Weights of a small mixture-of-experts language model, trained from scratch on English Wikipedia.
Size: 14 layers, vocabulary 8249, 48.8M parameters.
Below are experts of layer 7 (counted from 0) of a mixture-of-experts language model. Rows are named router (the router's row for the expert), up (a neuron's input weights, with its number), down (a neuron's output weights, with its number) and show model dimensions 288-383. Each number is 500 + 40 x the weight over its row's rms, rounded and kept within 0 to 999. Numbers have three digits each.
Before each expert's rows: a language model's description of what the expert responds to; "comes before" lists some tokens at least twice as common just after its tokens as in all text. This comes from a sample of Wikipedia text that the model never trained on. Tokens count by the router's weight.

# expert 43
It responds to: Infobox field labels. Labels in infobox or taxobox lists before a colon, such as Area code, Website, Kingdom, Phylum, Location.
comes before: ":", " |", "\n", "==", " /", " =="
router:499510538518464531432506456543524507518470518517437535510506423466576518497538522578551478466456461521447517464498498445583546474494589457487529540519487544506517448472510523456522522480399467523537541536551440521466432521531491445494560413539543501483480475427420532506547517425507453492
up0:500475457463511550517522497473453567548538453489481447456473522504485589541487442480546543510539548458492474566492552455513415492495532488457500485486525475529478469378542504526538536438474500493514594545461517475475494435491592498547467454432481427538422440499518487545458624484470554541
down0:482502488482583571491517502513534527480436531479539581467469483402531512497492429460416513454486516533476564473443525512506497495461452469482478459484493521482460560505465520516543534467472531559484475493534451455503441565434470498485463488514433508470573442407501473525490494473434498456
up1:547506469493458597518467463529519486475514443519532429549548475507448491491490518515386487503528515503539445636415525434516542534435507519454472460499448482550499500487508441488442544521515434509455485472585491466547532508498527488448501467474532459460506504525532500475508501481475463498
down1:501523561467505571426518527461516572517524496507498470430510430474426416495496514543500462533521507449481432463506531508480550485549437571524428444509521522511487563516504468506473524537460527467477525435461506559557486517508509525516544547501486520514494474447544514489474491518546461566
up2:537540460564480518484539527552398473481499482482456526497515523506430547475509504477564448501507520475452587517565504534479472500476528492516471451491509454546431475522576523528488434506475437525526482525450506485467498481525504548424554517525443502531414548504540481540535475482609531557
down2:477589548546519491443477474437560475503516464495488450506505482509524515506589503444519440514426583536583541492458451438452530531499492481461546477478457490570464505510515446468518505501415487517521498493571498516530395550565494492500512512442556503477437495504477384491485531439475543436
up3:549526522518431479498460490531476501519463508513569511459480460500551493519508455542523571524516513498488482466484510462510453522513482459435554518513513478492517458552506546472472454556453527508466581493485563404480516459551544491478464525457548423543513511480511507476583448522528465540
down3:538532527552458479499532498486461531525574590561509446519509463473485484552523505520490528532527495490466509506530535478365486481589506520487487555516501360583539497506494562452561480501621470518610504464544465515487571498459508553498515527525533492477416475439522435500444550490542505491
up4:589490534471526467511522475514502446453501549473573505488518500488537546462437468485440533438502523443519514526479536444502501506478513481479463505441536520565547463524510512503400457501541458478474572460534514495401444542505460502547492534576522513443463502436484486533449493533579502520
down4:495477492519484475501431473377535513549534415498481503496528527484488412517515487499497467534478551497450500505586517570553465458516573579550526513534526447539490530439514464549503499408473495519477465490509539487504549491442532532537475479494424522565533470496596549478487470523523456521
up5:451509478488462550518550543491532550476546478476541480461499498616430578471520475481499453488442482440529494526436534525521449564436527531501431521481455479564458438464521533500464536504527513524475515495408529500502507472534495434452461538537517520530448517518530526559471490527473519483
down5:493525527462501479516514511489528476477528555519396541540470505498521431503495534525451492531569590511518489528512474504452579509476474487569474482495416501525480503490507584502515507536433459472474489492498532504475492516412570493504502583570479558450516494440520451485526406439543513489
up6:465571514489475548512508502518504422523438488457485481562526450522576594505474461511530502506488524493529421426425466428521482481535511518461488481451439509590494545393513469519566509398486530483441605482518576572501475422478486464494508518501495487488466428527526474508519537458563523529
down6:490471508502550552487490468457474464542508512517537462462479486482531476454514451442503498530542427440510462460460484489452474492522493511454548479501564499495516502524410487527506482454524511517494550466530472507469511519525443560555532558536420466502546466529478428516528551501453468544
up7:463502487456490544511511482577519485534506478561526497492525499505538483511554500473424541499488474455527527497499520487430488422486438485506521517499477454516506505515564511591511481497497482435531513488547477546541500475502502473491511495501472531529460483463517442542523516490587589553
down7:527487464542506460491561480490476519513476454544480532415477535535441508545539450432480530506497469478476547499558510471483394483564499459526513465546558561503497515564479508562484513478509500505566553448500483495512474466558487491413471478508554515483499488461461421548477513568495482534
up8:502505531496595505535502437538458500521504551482566521560509480441555552473451513502509532496497508507509471534534527523534539491523546450441467473463587469538536453551548513440470510493503555607497561486470548493509550520556511486569458494524493534561553510514529495477456511508477511508
down8:531595494483543458522524560454520511461525480539462518522502557513555500461532589434465452439484487504450462504493489493573502496463531572525528543462532515526512549508415423494463467455489490518500515538475501480554555489455531488533496504501500498511493493494567470480505509531501509500
up9:544551515543493475463465524539489455552519536426459550453443568549481505507517466494541534470488456454499576531530529474546498515464491508516558472525552519519471574469585441543412496518571512467527576491483531489474504520492474491522481507504437511531385549452526438622522422534503542511
down9:457526490488515535485543495522443516434435478541454447498538508457500531447499554582520506509484559550530568487544497452460481500452475467525530452563531519504525508473464464470562462457468509516465573494510472503477450502533492492493567446507513483537483448489496506565532495491472487476
up10:477493447432511558493471448495482487440491495569453444483557473502471575481491551524539490478514458516508467521470569488502403504508513493570556520471458544497566524579518408540441549503492444458502523516538457570471514518539485511446532455508510404581519608498527432534482509487530468514
down10:491476511502532521539518450516561597445431533523474523486529522472524491499414510447476461488487520506356476496471460473471490481497437447527495430512525517521508541549514414527499527517425501504506495434468497541477552522485522478580500465503551571477476488458516566497457499457522507558
up11:454452454549486563489484503517510510494415465443488453436487486562473525562557445497460468602533500486484484500528455448401472505501510462578488520533458512499467534552580478492458534472510470538507522498448527427463502481519511501482529514569451503492458564567523496502447470504524529541
down11:519503440570524450499480563554529529503491505499511447466543442469466437511471544546535470575499487480547492495619495552420558495463506510514416530537445504534532470500500480447554582583503469508437433502528489524515499482484570551527546540560431519529507524469498420589493546442577447460
up12:547489520477520458557508535497558472538501465473486493482495528499511458523497512470475443491499579514488509594490540475522484551488442461511484489485486471439504521504487494496472574486497454490536586455481470484471476518511540513513493498488482547469506454569513506468521488430567489531
down12:545509462386491508443501452537524492536431498518406491527415510526569548536500546462517503423520470427484455470508526463461437480535520489491460494490457531543464494500449454545511527509514507477467435583463440500549525488510541518533579527500449462504605485492532506545493561516496428530
up13:487504483468409555532489395495405474461481486545531494599520516500556462534493427508517499507505524535519454511501440553535565546471448525517525524400480501429537468474464555539492501526533425507416456560517503495536502481478543505493499505497486501560508474593561510496506560528460516490
down13:553535448568625498516534497554553517539429528557513556491438533476486439534479488427470489520513530514533514536503534511535474559503488555500520500496517569486547529501511460543523525507391551476529484524473458470456469528476528527491482490493527453452507509476474574443465562447496553507
up14:533528463476477510528483474600563428468470534457511475502419499547488549439456499464527463492525493456470519488491515469514545490480486484494478517450458499500534423529468489491495516482460520577554540511451516550628545601523585596579522472419459455520510509586451500513537447483546505524
down14:541512548490555577465521549563514492545526553517470485481578494443480486449549532512545438489539465497460495518525461502466489507553544461553482488481512534545524556412477496587553419440469488515417522521520456493566448474428570464481461522531425554547493424498520482505566480534484511496
up15:467521490544506554469470559497523527478390485478477546548508527477409569448488462451490480534507482486494416562482543508474551454509503479425529511525533580538458562468505495515452568562508495498476538502465515457455476551484515530554489455498416437462452531507502412584530507442538442510
down15:547582485555514494471523423546537553493468514519523517450517514483510470426528509502510509538481538529487551400513527516495508481453499498433468497545508497510508482507564428530447587470435478478503474487522513525496470481518520485567425472468514569438488500521489432552458386503469528515
up16:518437439462603530520541539501527552513517478532548499573403462531531488507464466524497433406500504518548491378529526491511505512536548606523564453427515532487508454563437494512426493572469455498480488508485512401449515490515424527534466462478435427482482507496442503479506504573494552536
down16:404536490559473499560505559563541538490474474526450440482491507487442494518526547534437515496424490465501464606559533502505541525474538468470502489508487435533482522539535554459475446563567454475532489515443513555515569539508492557579483462570514480465462556454519518486519431563456485478
up17:610593542502613508493450447497528370531465533478514537509537538470522509428493496500501402461488468523491501485495588458444475445543529479562565507458451459446511529558450548475496483562468432527541566540538476588494517483485477533578489508548517493458476494458509511533505457540548484516
down17:446586509503499540528467445563480447539520472502511492438501516460486529522541527499452493470480562536522499598499464520477542491556532435499496581496504538485479443504548520532446523425550495441462525571537536548484485442504440512499497558438456518515458500552539440534553430529399448488
up18:444483484491472491546507527500393474487420474431503466576424547539490543487441475538481498515469486486501428444457543484485482574485442519490490472450485504424458433542518475493531450493516477571423539529490439528547587486555607442510516505504470515591471444463506495530457547484481445502
down18:536545518522421465541538530479497538516556523554538467444515493477456446500462594453511453556554450498545532496468441537515455499449509526523493599486478514511500491556379538546503482425590530453551493502508526579504509538481528492538539562427509490453513485532529424521485559506504475453
up19:450431546545488545530464400505479498430461570600483484504495561525488419555490496459536474562558539549535483534468535505454471572487502470452519497483521430525497524485535507477513517483495523507462526432516470514498499509512556494471513489472429399517499471528447525462517545450511549553
down19:585510542492470447442610470436507486494480462512528519471480553438523522517519537521474509450513482534502561449457441542524496511489549495508510480528545475492511546455503480491483527547482481500551540536506554499510525465493488511426482464370484531434561442472551469524477560504554511478
up20:588489486520462532476525487465462507517518599545559521525457497501497484519498465491453465473532517507522446519483554483436473518545528537460564518473511533515515503542564490550513508471485481448535541418495489516473546592540522550593474392438540469475522453506485461416558532630537490547
down20:503475516526508469529492456444455537467506579558506509481570506459441485463521510527481491489464500512490556434607519450440462446488555543488443541513487444558536567545498499407486491463537488534563475529468436483519503479534521528535586485563520510511464479522459522529468485495496526535
up21:564461469537548497543476504483441460502495573520521536533488472520604488556448473483501469404523496492519474489491530512556442576474532578499541505493469498474458462592529453480434502486499405481436580420515471499447515554484430474491515497478472516509515518449531466368473477502529509532
down21:523507559570458468543561504462482579472449547539472554504510502498462421506492539512497578517488498551441475545560410502458498462418505472485478531489442451538549535504511506471593511555537550481545479510463536484540556536435517528518544471535492534513535500429521528504490419561475425451
up22:446467452513517459494510493469475459506509556484504512504561423496625590500450497471476567565572512507471547450505511489510477631515463479537575503462530482452534460543506630534516484494543536625474557454579499530515481563512497483514496524521470607540488427486482560511472483485509479523
down22:561469530509485561540556470603548441529447448484525494513477458461456431477441515427446521505504513456406522535540470511574545498467497464523527561480469475468553520486553489529427483438512519414471515538440504444514457554501510524457547557503480476485539554479533528557490465491541515480
up23:479481527484493435512479512541564517486460497417487536494521556521523469479472549438479564449485440528523461452433477489527558489469479490483478520468469470474471524541476455482477487524579418455507465471518502449516520625558511481522533471505557515474460553530464490524460519464493549519
down23:575469515425477586487477509508482502483507488565486536480457483530444460541496563544531469459532482456532451505529551450446545547486580484529549415497501526514585507492493564456517459464505458481465480504484480497472406506577499458463478553667481503493543505468525489547514505516541507438
up24:491533493577485496484365562498510388524533474436524453487463527522448458507509450495490540554485543506481420582487484524549546552503501529537485465478546498499483475532516571471502470554474418529543480496460485485561492475489527499462512443497452518516551503513494524481550444522480480545
down24:538536550550432427493481550447466560443430518397628553482506477480476444438535463576496562538445476461451516510399514479418565562516547514453487538487464535507543576509508471470514445506389456508527540508475466483468429539522537549454462471521497485491471485444519527463507483561522477463
up25:507451432495440433510457485502500495441457534501477516516520543592540522575506527555439498559521483529531474561467515488503542550521475425505481530447509440458513498496503493529430469418492538602473463468515518526524547466496574609549475491487508467553484510460514559532490548446451503499
down25:488472515489561434480503510604557492509495504445490517452501534464465520500514539476458507501538500467562423489574540552544489521522556570569489559594541505564510500533533496526476516500527498524551452461469523518435488479515495545457459530541502517509528533505544548529598510536424500515
up26:522532567482492424511485446527519509417465426503495530476536473531495444541490501527547501508508548507476509488514576471524543481438507573467525427545432484410496504437447533509479516558554483468472482552518481473502456502528569563530470498506485516530434418473510502572512477419488548547
down26:493529519611516492472506506432507495558461464536443495502497550472528474482515507525534465532443439521490532466489566457488478429547532548460489483522519492527477468530476567461547484482510486464561459461492516468491555458474533563569519489480523501489406498476415477500504506417550429472
up27:532494436556488438519543584533449483540501494533456598488538444505550468493520461522512490477535463483453488500421561490528487530507492537506534535492479484417582530499512480528482468531535526504522553477540567442486512573500450443524492499462440535506400468464478437532433450446526488512
down27:493433586494526534491540515537504518590483460501496551489459455472458487429475555466503481554464560530494540459489458524470464438502418488590506537495466473501567538525549461512468549511501529468481485488567566464516431467465552516520519475479502483531473483482504545452574499471486466519
up28:497506515499463528431483522554516519577489451516481495563468559471521491527473457560564474521472511466521514466508529507479462493552471491454461538491550467527488481477553533529498486508483502515504507516404424473547500523532509426483516466487491475466464546435540387556504586513470491459
down28:530482549483559461573472497517522528472551463520471460496510418490412498460524508447528561551576484535532542509534492514477547547465537437512434397509505493497529504509537451495526596473492455526505444484498520510459456493451552417551502445552504525514467498500469491494542486477455485520
up29:542438513494543465522499529515420496558448588461519546485533498511512486444505475488554430563513469547443448501533485502545440552485480487535459540491461488517464475512498502545538561421498537560515496498563479421496488479427529532541551516513537506521491516506525440530437518468491486525
down29:486524454477513491454490540517526509468539484456503482543435454498479617472494508479549509514454540588497543454478460500510513557515448495522548520517470521547485419576513484562408503515525522495597537458563478566480508539506550522553492560417529479481489529558526407494556470479493576596
up30:551538429544525554599410539532538469472483552445513450510461496525541613462487502468536505562494537523538515554502494442520501588429487486459490491454469447446476512484518508471508469495482485509543527480572495462504515487528584540434464437492637449490465531477535504566516427476529545509
down30:507517532507528538519546462544525457458607470449452459545546515504470524484476483483503509489505496511545438555480539483507551482516525499524464514463386540546471527479505473532540530395445527429537508529520546483532460535436526484440535514522365525512505524485540429532511511499530477447
up31:458445474506497419461552519521479472577458479504487533537472543496504458510489469513590465492484479519542472525489585485441508503458481521510519507564511430444467561450465533480512500509532456507485543547473485486517494583462552531556528563447480534400441454548503482460493579513467468486
down31:446487431508538481506529446447559521494398466497585537512482462482512447455515533407377485422442502489522515468567512546525544442495457521508492534476477578504489491476499573590507533525502426541494470447480541519439471533556543546595477511438432585482485538499497479493555475440511466453
up32:498503530430542574499454491510498465482493409525487538504565513504536491480451477487443500477534467464507559652483462480450483502497536509491500500440496499403504495510497492578405482513441545581514454556486463444558486518494480520513492509492555511593554490579603484521502533537578508507
down32:503446480459538442493486542471545432513514533548525501521443472486443477496468498535601531542523483503518514478525428420486511442527542478537501543552530489501532425538526452555466492536522491460500475481514489511536559451496449530517524547514548503487544505505541523514447585487492444474
up33:535481521474452525497424477478514489502527552492530538429492494456556442500513489501518580473462451587446515514520575517546468548456502529473521451435517519545499560521506571541471453502529460466440541488523512519463532513528464536415494472500534527509587535489568453464512415508466479506
down33:485503611467497490565525481521518460444527515493463506485529454461459518473528516529426485537475545509548526449508466470499543536450440505505456496571475448542504537504481515499472535488521481513524554443470483445531569509475492502510552596482464496465501446522598526468509513486460499453
up34:507504452428485456504450449485540397479470530492539506494495485484593428463477520521510476384536511450443453485578503578436543470503494467478573531506463541483488549489587442515488468441461508490515509455525589493537452416545478539569538530527513489525537532509454473421432483536527502561
down34:493463478491547515572523507494520490467503457518566539399463490475432506457508438446472472491496477471505460450534505526481466451514547485539457503563556477590554484508524400480463451484534534483523511451459509532496503472479511544527497489518497505508460465464527542510453547529526455503
up35:452490448561396474536535505485474455534483445387512539518513470523526522521516496467536434461543422500501513453518480572516458552504492474545499499432423459588535471469491524493525498445551498558521539464435506496524592524487479468483463531483502513498495499512535472504469489525526459520
down35:567515523431428490484466483460564510558512486514518478524480546515457534499570517537513354473464516440488558485534453500511537527435508465529474514501463461489541440468413449547523565523483555542457533572541543533557521516506545508539569548551425485512517503508519499474570541502524464567
up36:529514514513543544486486529484496495492493501492495513479521451496489521449497525456492513592493536477551563448441492490513525491433474511489484451567550496471489502562527551515488518553507533502500524509498511448501513438579528552573425500501399480483435506489507444465566533438586513558
down36:558474484582492458498511530502483553441483506521466555547518451502487489478557523525530574487483470508484504439491483497463504455489510483462455505479486434529484542525463450472449543365519534407435446504519483481516495485523509538444459495501506519467598422533469550518418480482522528491
up37:576515498480436462508472501506476461457465510466488469495489494542509468572479519536512522448534512524543535464473523471496415581468483545419594463497445471528503520523518507487505533459490475495476425470522448499512459548498567512520411507473476449466486533564551538570498515480504500564
down37:512471546511561433542499474459520523493499479498417498529460515498471504529477435544498538567511525467528460562474414574430488482483492556459433585472549483512477525498475560493502522532540493511538487517511452486458447454486541510592519512517520517535490530530444448502515484548496498495
up38:465459521481541489517505533499492532499452476497553549450441556541538505526534492528491438531450395546460520487532509445461422593415519501546450455510487483569517479559442485516508442513532452545460513524537482421495536451496540478455467516506400467480480486509458488423475415522499576547
down38:507575513548433473511498540469499558501554491519463511554491461447479461494513546557528496474435473518532545513541497498476462505458487503540463544441425461578466488527468547471557545491554504523509465528476542566461472477451551516512571456529430495506488554469520454556502529486555434506
up39:465504500456490533473487442538536496541518460505483528466512528503458556483483520474513527560519458550542485568490496471520448540542533475551457508481509473470534485573483452542471545519511526441554521425516454488439582539481452508470577491505502429406484451536502582551503504503519471493
down39:509476480500460466594389585509501439505480542544504411554465504464509507521573489596531446551525574567446513439513540481450430558518512505546410496495460505466552480509473407500473490546485518511436458513519491541520450449504481494508512466539516441482575403534490522534477497526573551454
up40:575558473541524547516501481469456437511477563506501463518438533521540469494492525500577525427478455489478587499558531508483437609529473507556465456548510447488504564478519442542475499564532432445483567471483494477404482540497458522420494501505474468497534547520540467537581499483521536507
down40:404548477467501508431534481543473532486487528442549502529422551428476508494506495536541485509516519516495510464552478538433474494520523492591506510487493479446541477482469499406510578522495492555461517463488506508452458490469503550505565407482488498490441449445503476501564509509521457471
up41:539433471540456559521525471500551518490513504454544500454524462476519468535523454508485527561467477489501520509492516475551489513445505482433481519553425424516565558430516461522517531523563471521563561524529500469474473488515440461553444515494522472482433484469539455531535493459495611541
down41:515549513568493551435523578476577561516568372492492453525485538476453484511596438477532474559508488548534504499511559486477513448480501504458397446494457403502572503473472501435542532502519572528575452531552402507476532555475478533492524441537520525544414519480514439505436496470507444422
up42:533456528528530382522476490521519498478534548511515526482444465519532456506498447498507553429509533502572536497474555526616493516474543529427534569487519523466503459557523519476434535520500562538530515430481460478497498473595577490549527439471528545471584514472508470475432465514445507574
down42:518539474551458546489486485486485513438563447490486540476483483495471473451520553485518499489467448486494469466458513536360462458517552540498523527509440503580528519472467456549500458549540524505535545519502494484516458563450521485471553481514556503457494492424529479495501571509520535545
up43:495494510516457461454514550490535519510464484498536496536506455490630514511519444521545542424462565545492484601489535532498515500518458550467484472529486543553515501530414439545487490518567494478501446485510590551484502517503490542588493447544434483495546560536561556495474531563531448467
down43:430516443436513555557536438474519481479572519458514473437472488606469445501505499521516455482503563505577472456606548546513523402518570492519522500494542478521495507529540501560496541536496485474537405536456528541484543573474506458526528432501432514574513587456550511451472425452529575542
up44:471491490487471493501537474550532485454441510519488462501537561497466532489528490512491507485542494492486415574505488463486495524473505506425501464500551460444477459484522537601491551515514509538586587479544513459481538538558556480456441518515534497477501508488545546505535474438493483488
down44:546578473463541499504462532496503513523479498526505445541434515532604497509516478496529502548431484499543472447493471579487505507457480568445498523511517502540488567477394410511516495467454492466532459481532447475488495504522517502540528508610487536497561510510543528532493454512535518477
up45:595519533462435465504483496550541461516441493512565505520450482538462485471478484430507507571461481518455442424535517511449540517488482457400502486493527422519505526469525536476455526431574414531489507466512532465483476503521481469504547481503484554467473535470516485470485518476508444509
down45:498485503467507479458472496519513503524441542544468522510506474575484477462511483485472458518447533505499499437458474559486527530513532502464473516561489465565479462501530481467441504499498490512467433490521504495566474519438563476427587553524476480497618483521479474478509541465448523455
up46:501455479494419476487423440543495456459559447466477476576514542577478520464502485458465549481501523446431462554510512551497546482527418479512469519491492474439475478442475526439519539447548527544472441434495498536427507453495476465490486551508532581431555528560545537597522438486524546509
down46:559536506526510473444525481522500519483445468535549452487546472520446493458473611422540513489563542524513507503565536477456514558509597561539455512502493506560548471511499523476510460571451540483465576491542481500431494502410507528481486510539455500515524498493483570466531534469439473445
up47:472543462517403501473476487500497495503507486477503472592443507482537533442526510523521547487506471475576468503463558468520537588504474539534553498469512467451515529567498488475464553536464491430435510514489513497531529546433514623614489509431433494449457431532531477527487468525539559491
down47:485450457468492495633481504522523541486492488495452476475418463465557461499528560450486452462477486490477510547543570527433481437509528551464578451498513475568510526531542577555572527526512479555480431485462525567537452496537478519528422536498484507444453442467536542471532432516426492455
up48:553507569428522547537461612562489516512515577464546427605495500495548535524554466507462478489566522481516481517502489504421406594535532510529550525513487593549507563398490504468471484460480548548536524460511515410584492568501499518485515566524477506508452391497546427526482521540510541504
down48:486476542438489459493490513488489500457463455485434439473487498582402474567424461510508540509538499473530480522532467532494503525556522557520533490516518512447559496514514500424501547433471528498523532534551469481495469519441519540502497520440548514487412531528514520438544466495516478534
up49:530514458521479478524493497544522488498453584465533511484525458465531487528465518511531537479514525482535475426508526504484533502491499518529537465454526506494464442548538534543497416490452499462537523501531453432472524443547485622516403566472521525530513466459519500438528443580547516489
down49:483506479572493519441498506547510508502463527486565512469502447460471457500592490505509522540470527470507481548515493449494469498471551517515503503533487447538501540518472513504535479444560513513569514504537468499501532516434463551449436502522490513477494511432487478470485515588455488401
up50:536525533455526456556488538551508398521461489419496523512504543485477523546434532521481519491482524484526490411500543453520479461486444564431456525474459501514479451435492476541466471562501460508466519522467547507513509511564535461467453529471453483462592553519479517579532546446548489471
down50:505553562501448528509456511446491500542477493509513485566476486497571472487536533477515555470477406487432416504475498538499475516428433440474528511436518521501482517461453536521456521446499514425479472567478424432514530482531487507509509611494488556575476392567529530541538556516550477462
up51:550446503500451421514510420596504464505495506496527509537567494491507562483515505507551473515522475493500514453483525398492515491451529553479518475507452455509544543490494407505511489476502446481456541422530524517535470407492534465472492530454518443557486472442463494548467490466594583550
down51:459496532495507496539468494526521466444559459499543462503522430546455480467508477517521496521449511568496383584504453555483529507572499472432440535451462506466468522454521475506580461488463533492525646446485460572468471430484529463484535482472489479475440456473549469454526492559512500466
up52:456512407534464449501504508548503490478448561461508524466544516517505476528511514485445520460547558500507512502438550521533542512547510471473520530519408469477555539526525474482480484522508515576478497491510537482455519493515480509495470545488501553506529474603476506491411463558460496492
down52:467498485528481467476437463583606437564477479469523551435490513387497493471549533497446499510494522544526568465522410526533451454536516448536548580516502495517502477485454525504499538431521485439536431518485510490389543477480488582423520531557519522536398468542560497516525567535522438481
up53:472481426547439491501448481493521492439465496570607511456570512472543426554471499526434425574498459542548489493526565521478498523549449475498531526461466493507565533503560515470425508488515462489493456533522483506487515466580488509500492475502554483523494497541434509420507524502490509563
down53:432472482497510508508468459548575489488568485557487537438525450431452391450513498507472467491509526486504508483515487446486543447516523525502465493534505456524544570481485448456458509445483481481547501487504536531524508543446510509453558505469489524527464492529514482483474534555540444556
up54:548467538496505486519450473522474524437498505467440529443538448545578480500441428489503560510522465525489506517477556537476523529479504550519469454515518502449489509518480482453535484542481498554484522447526543474437452421464443525563511460498554524550570513540507447494536450509520455557
down54:457474459506502492491570563486445527491513498483497501467457553510436497462516504495556536454454562524542438435590532528500537389460550537424490507524486396480486499491482503453530489483533555568491433502475506492438412455534565480493572460414450507484433479489474492491519487526526581532
up55:492443515515428438478488540532418445454484528485500530570439600481509531506483535540531510431526457453538458472541528505494484482514435570533435544503464425493516486581434399542529470598538522520509509502483556435504478569536497566493539524491558550477485472536553555533538419564454513599
down55:534467439483553417596529527525553481489490523445534444491507521620517520528447533462460519471492497504481504484531507496502450487548543559513546482504477455404513513518501529490598518497497462519488546549483583528511501410438469436548539506506464473529536485507493546439514456549509556484
up56:534493413462450454516520487518483452489445623501453498527510413539537481448470438584446481492571513469480509488499447481529572478543510512504560508494469479523438423449510455478425505501457526466463536525521538448491464395546563479507482486508546480458506497498468514451488501523574506544
down56:469459514560547487465497514519513588515509510576543507474456516436395515522497493455465432475523516558479448580530551487535420487546465524533488462497522465579514515550504423513496578484515482493520537511500518512535502491456544491491536499470503487529490458506475501551561474489566476528
up57:548508454425425473508513511453444505542490507501639490526516484496547491505484491511532440519478568455507468433558571502481453541462483483387554498481488491532468573527568502491499479553519485592522500457505521536495483598543580468449508521440424510472524526471494457495531522489581526566
down57:501507495427522472625486519513557523544484485508490530486530522515506421422504490510505544529471422559461511532448447419557472509495492555523565476472470415521436504521441517521612512416557562492530525564490470504493525467506486470515537521464497519536528512477475544479513512532477508460
up58:478519505593501541487559454584415483555503409437512482551504493539531525435469496523492516466496471466526485486508515467568474502569531554531527507474503500479487515519474430463514517479507447523490582460521493495420543470478536521451478511488506500408480507427518529479485504493510592527
down58:519513449501505547499551432517518563504496504564530494547470486370442389472529535539477506488494460436469464475532525497462521438467496541509467503519492478526532538561463485553509497538550495497438493465508534524520521435439521492523524496514492507545505525450527507454503449535500448488
up59:547455445484550475542550456536526515470438526433506503512472517483570462478461492434506532485490542429525566533497598541447523416488508532438569448407383471474560530541544485464525489473502544568500492643526492550539457519528513519535548491508478488486474565541479538546525532579503485476
down59:429538507423507570489433554562522431478508541514442474470526398502426534505505525480574482466476496510509436557540493514507520513505516520482526520424509549518563550499513489475532523524515517470470458524482484509498523527428517541509519464477521579530430573508525480516469555494511535544
up60:448506468568505494514512525537472463465495468512505499467499417529421502600479486467475456514532542503555487533424576460492475565510523550569465483474481517466535518520546454512501550501549452473501519382562513472459522571515468509439452472502525471568474472539493528482475554457484524507
down60:487472561557557464467483531518493528580470566511458506531472440429412473477415526517496486505521510529487476484511459510422537506457475540488427473517433388576506503444484447444555551536496527514485516499478503498528524470499529559528534428548542537537495429414524459483504554467524499499
up61:501504511496468488533444479492483478476488571516542470456515487571609530502476524534532515500512488477511504522481482465456440489516461496503490444514534491542529502455440490497392521549477539488452504529469467533519488464552530467486451528509449481523505516507504476471479542515490541515
down61:506566495464516498514570515522539534565467475535466499489484504456533441507425539548465573465470431508488512480514556441485505506559455563467502496456586447518481431487507469543563548554533452491594532547520502616453516379488545529540519543495470514532484473503509480453501526447536482498
up62:461491491440571533550531439451546499446473485480484461514521463531573544508443484485529528499459476500475505508491487518455516500493497523545548503435490492495478543522526516580474450468421521529588597479482478518446515512533521522482488562485430455562462471478472537488538514535474521505
down62:507445531489558531468417550527542483526508455559506461584535533514517461489585481436491514496495438524502461475531492468405436458553555489542506504549534459509421524463466490502573515487512436435541497542481429485497489484546473541467453493417530484466521463438492508528462511526501551458
up63:544488501566522478479518527489518509522494436491526496532426497485473483502459456495533503438490534428492524520521503542521484490376484505475565480478575539526515547491522510533520488546489540477434486506436483520455482495602462555490436422457463499526508493513472480510467519520470630502
down63:561540443407525513489498549484487523464499564541455548441502581583481538481483529580513500441501465483494514512479473529448436549519490522476567554481483485492482460490468493528442507466488465509466566531443546504526488520560467534555548525542551504471517457485525488485558419483516503459
up64:470520534552436519524518542508512518485556447459536424587529523508563542522516506506535552472482519485512471504469461449495477510499495488521570426522467547461419459403457454446494420493492526488505515495497483447557491480577601477526538465529580513413467484493539487542423453511459499519
down64:547477498465468515486549515508522551492495475533528536522445429572484492495454472536506564473479483418540479503522548542552479594493544457480514533534445462481498496548546573538442462470526472497541518472455516480538485521506516501493523492454479476477527549524541472478584492536480552513
up65:518476497560539516528475514528481572524516480415508511535494500484535539488528449509476482493506483457523478514377550461488492547389516501467536487493480527486583568451493470468519451464445547536517546511496521504557509454491521510522534461524458444470466523489526457544490524451535507513
down65:522523494497580465537489499453518466506465468495497477486425471493423478544571416526484514505487485478474554549462481554504478514463463467459493542560486573548496523501407457547479506452507511491503451485506542484512528445413548483476463510460450520499510529435505492512560547472520472479
up66:573458518472467600521431589517454532557516503534544516524559467512518482511467464535515472542484531512444516485556492541477367550466508479469514494513535485555475490522604482518447499506469482541414526449507487481494595503522505471502448429520547458474505517481495511491453517455471472578
down66:478492508444572498520513470494487544466480403397538525438499487498479468515416539430436535507448505465575571440512499513529459474585536545500418512497470506511438492536544407501444548493489554483585471486465450519482516496493552442530493579408509543498394566487570458440487499547464502529
up67:479447492526507491542461459470520417497461493475466545472492483522484512529473480486510411591502564532533421531451502503483449499502480547523512482512529462560564544522536533471462530452512503552491539506505578450446496393512521507474449534563498465525528514418502543486486466488514493483
down67:448475510508474466439528455523462488478551518439523502458498508494439483540521488466490530629449590442519502522479469478485480451543441556534518481489524504552516536551503507460458513353560561488548462449547488487476487517523477562538489513495443498521455466450524474507498561495468469516
up68:476523573559544486503491502597541433561531450525502478509470429533504488545499492493462502485455505447526498460506465479507472455448500511490538436513493509565533471434441537515480501524497501482427535477491516561469454509512500510528511504465485508514451557530526449593454531446544558492
down68:537499464452457473447467472464503488521449434511469412561433439532526429495526488527514539509508563425444492549493510579420570559550508478427468472579524478469473529459509510566452506418400515552494456532471506552490574521555486522570533613495509521539556485499505489481439487489486500534
up69:586480432501468529460534534531526463525479495414521482543541560530524579442515475487474495498514536426501545468479525461502495452505516500501446462461532492510447488463549478501479475481504460545517565439440519511417562501566458473563492600462473535503438470439507451580506596477505468525
down69:487523455525474461493463480496551503495502519486460534577525460502477457532475595452498500506537456494487493502520511549528448547468513509440524465505451494562555556459446540502534462391473527460455500472559398521465501498466524464532468586508536536573513478456542454543527489494535498466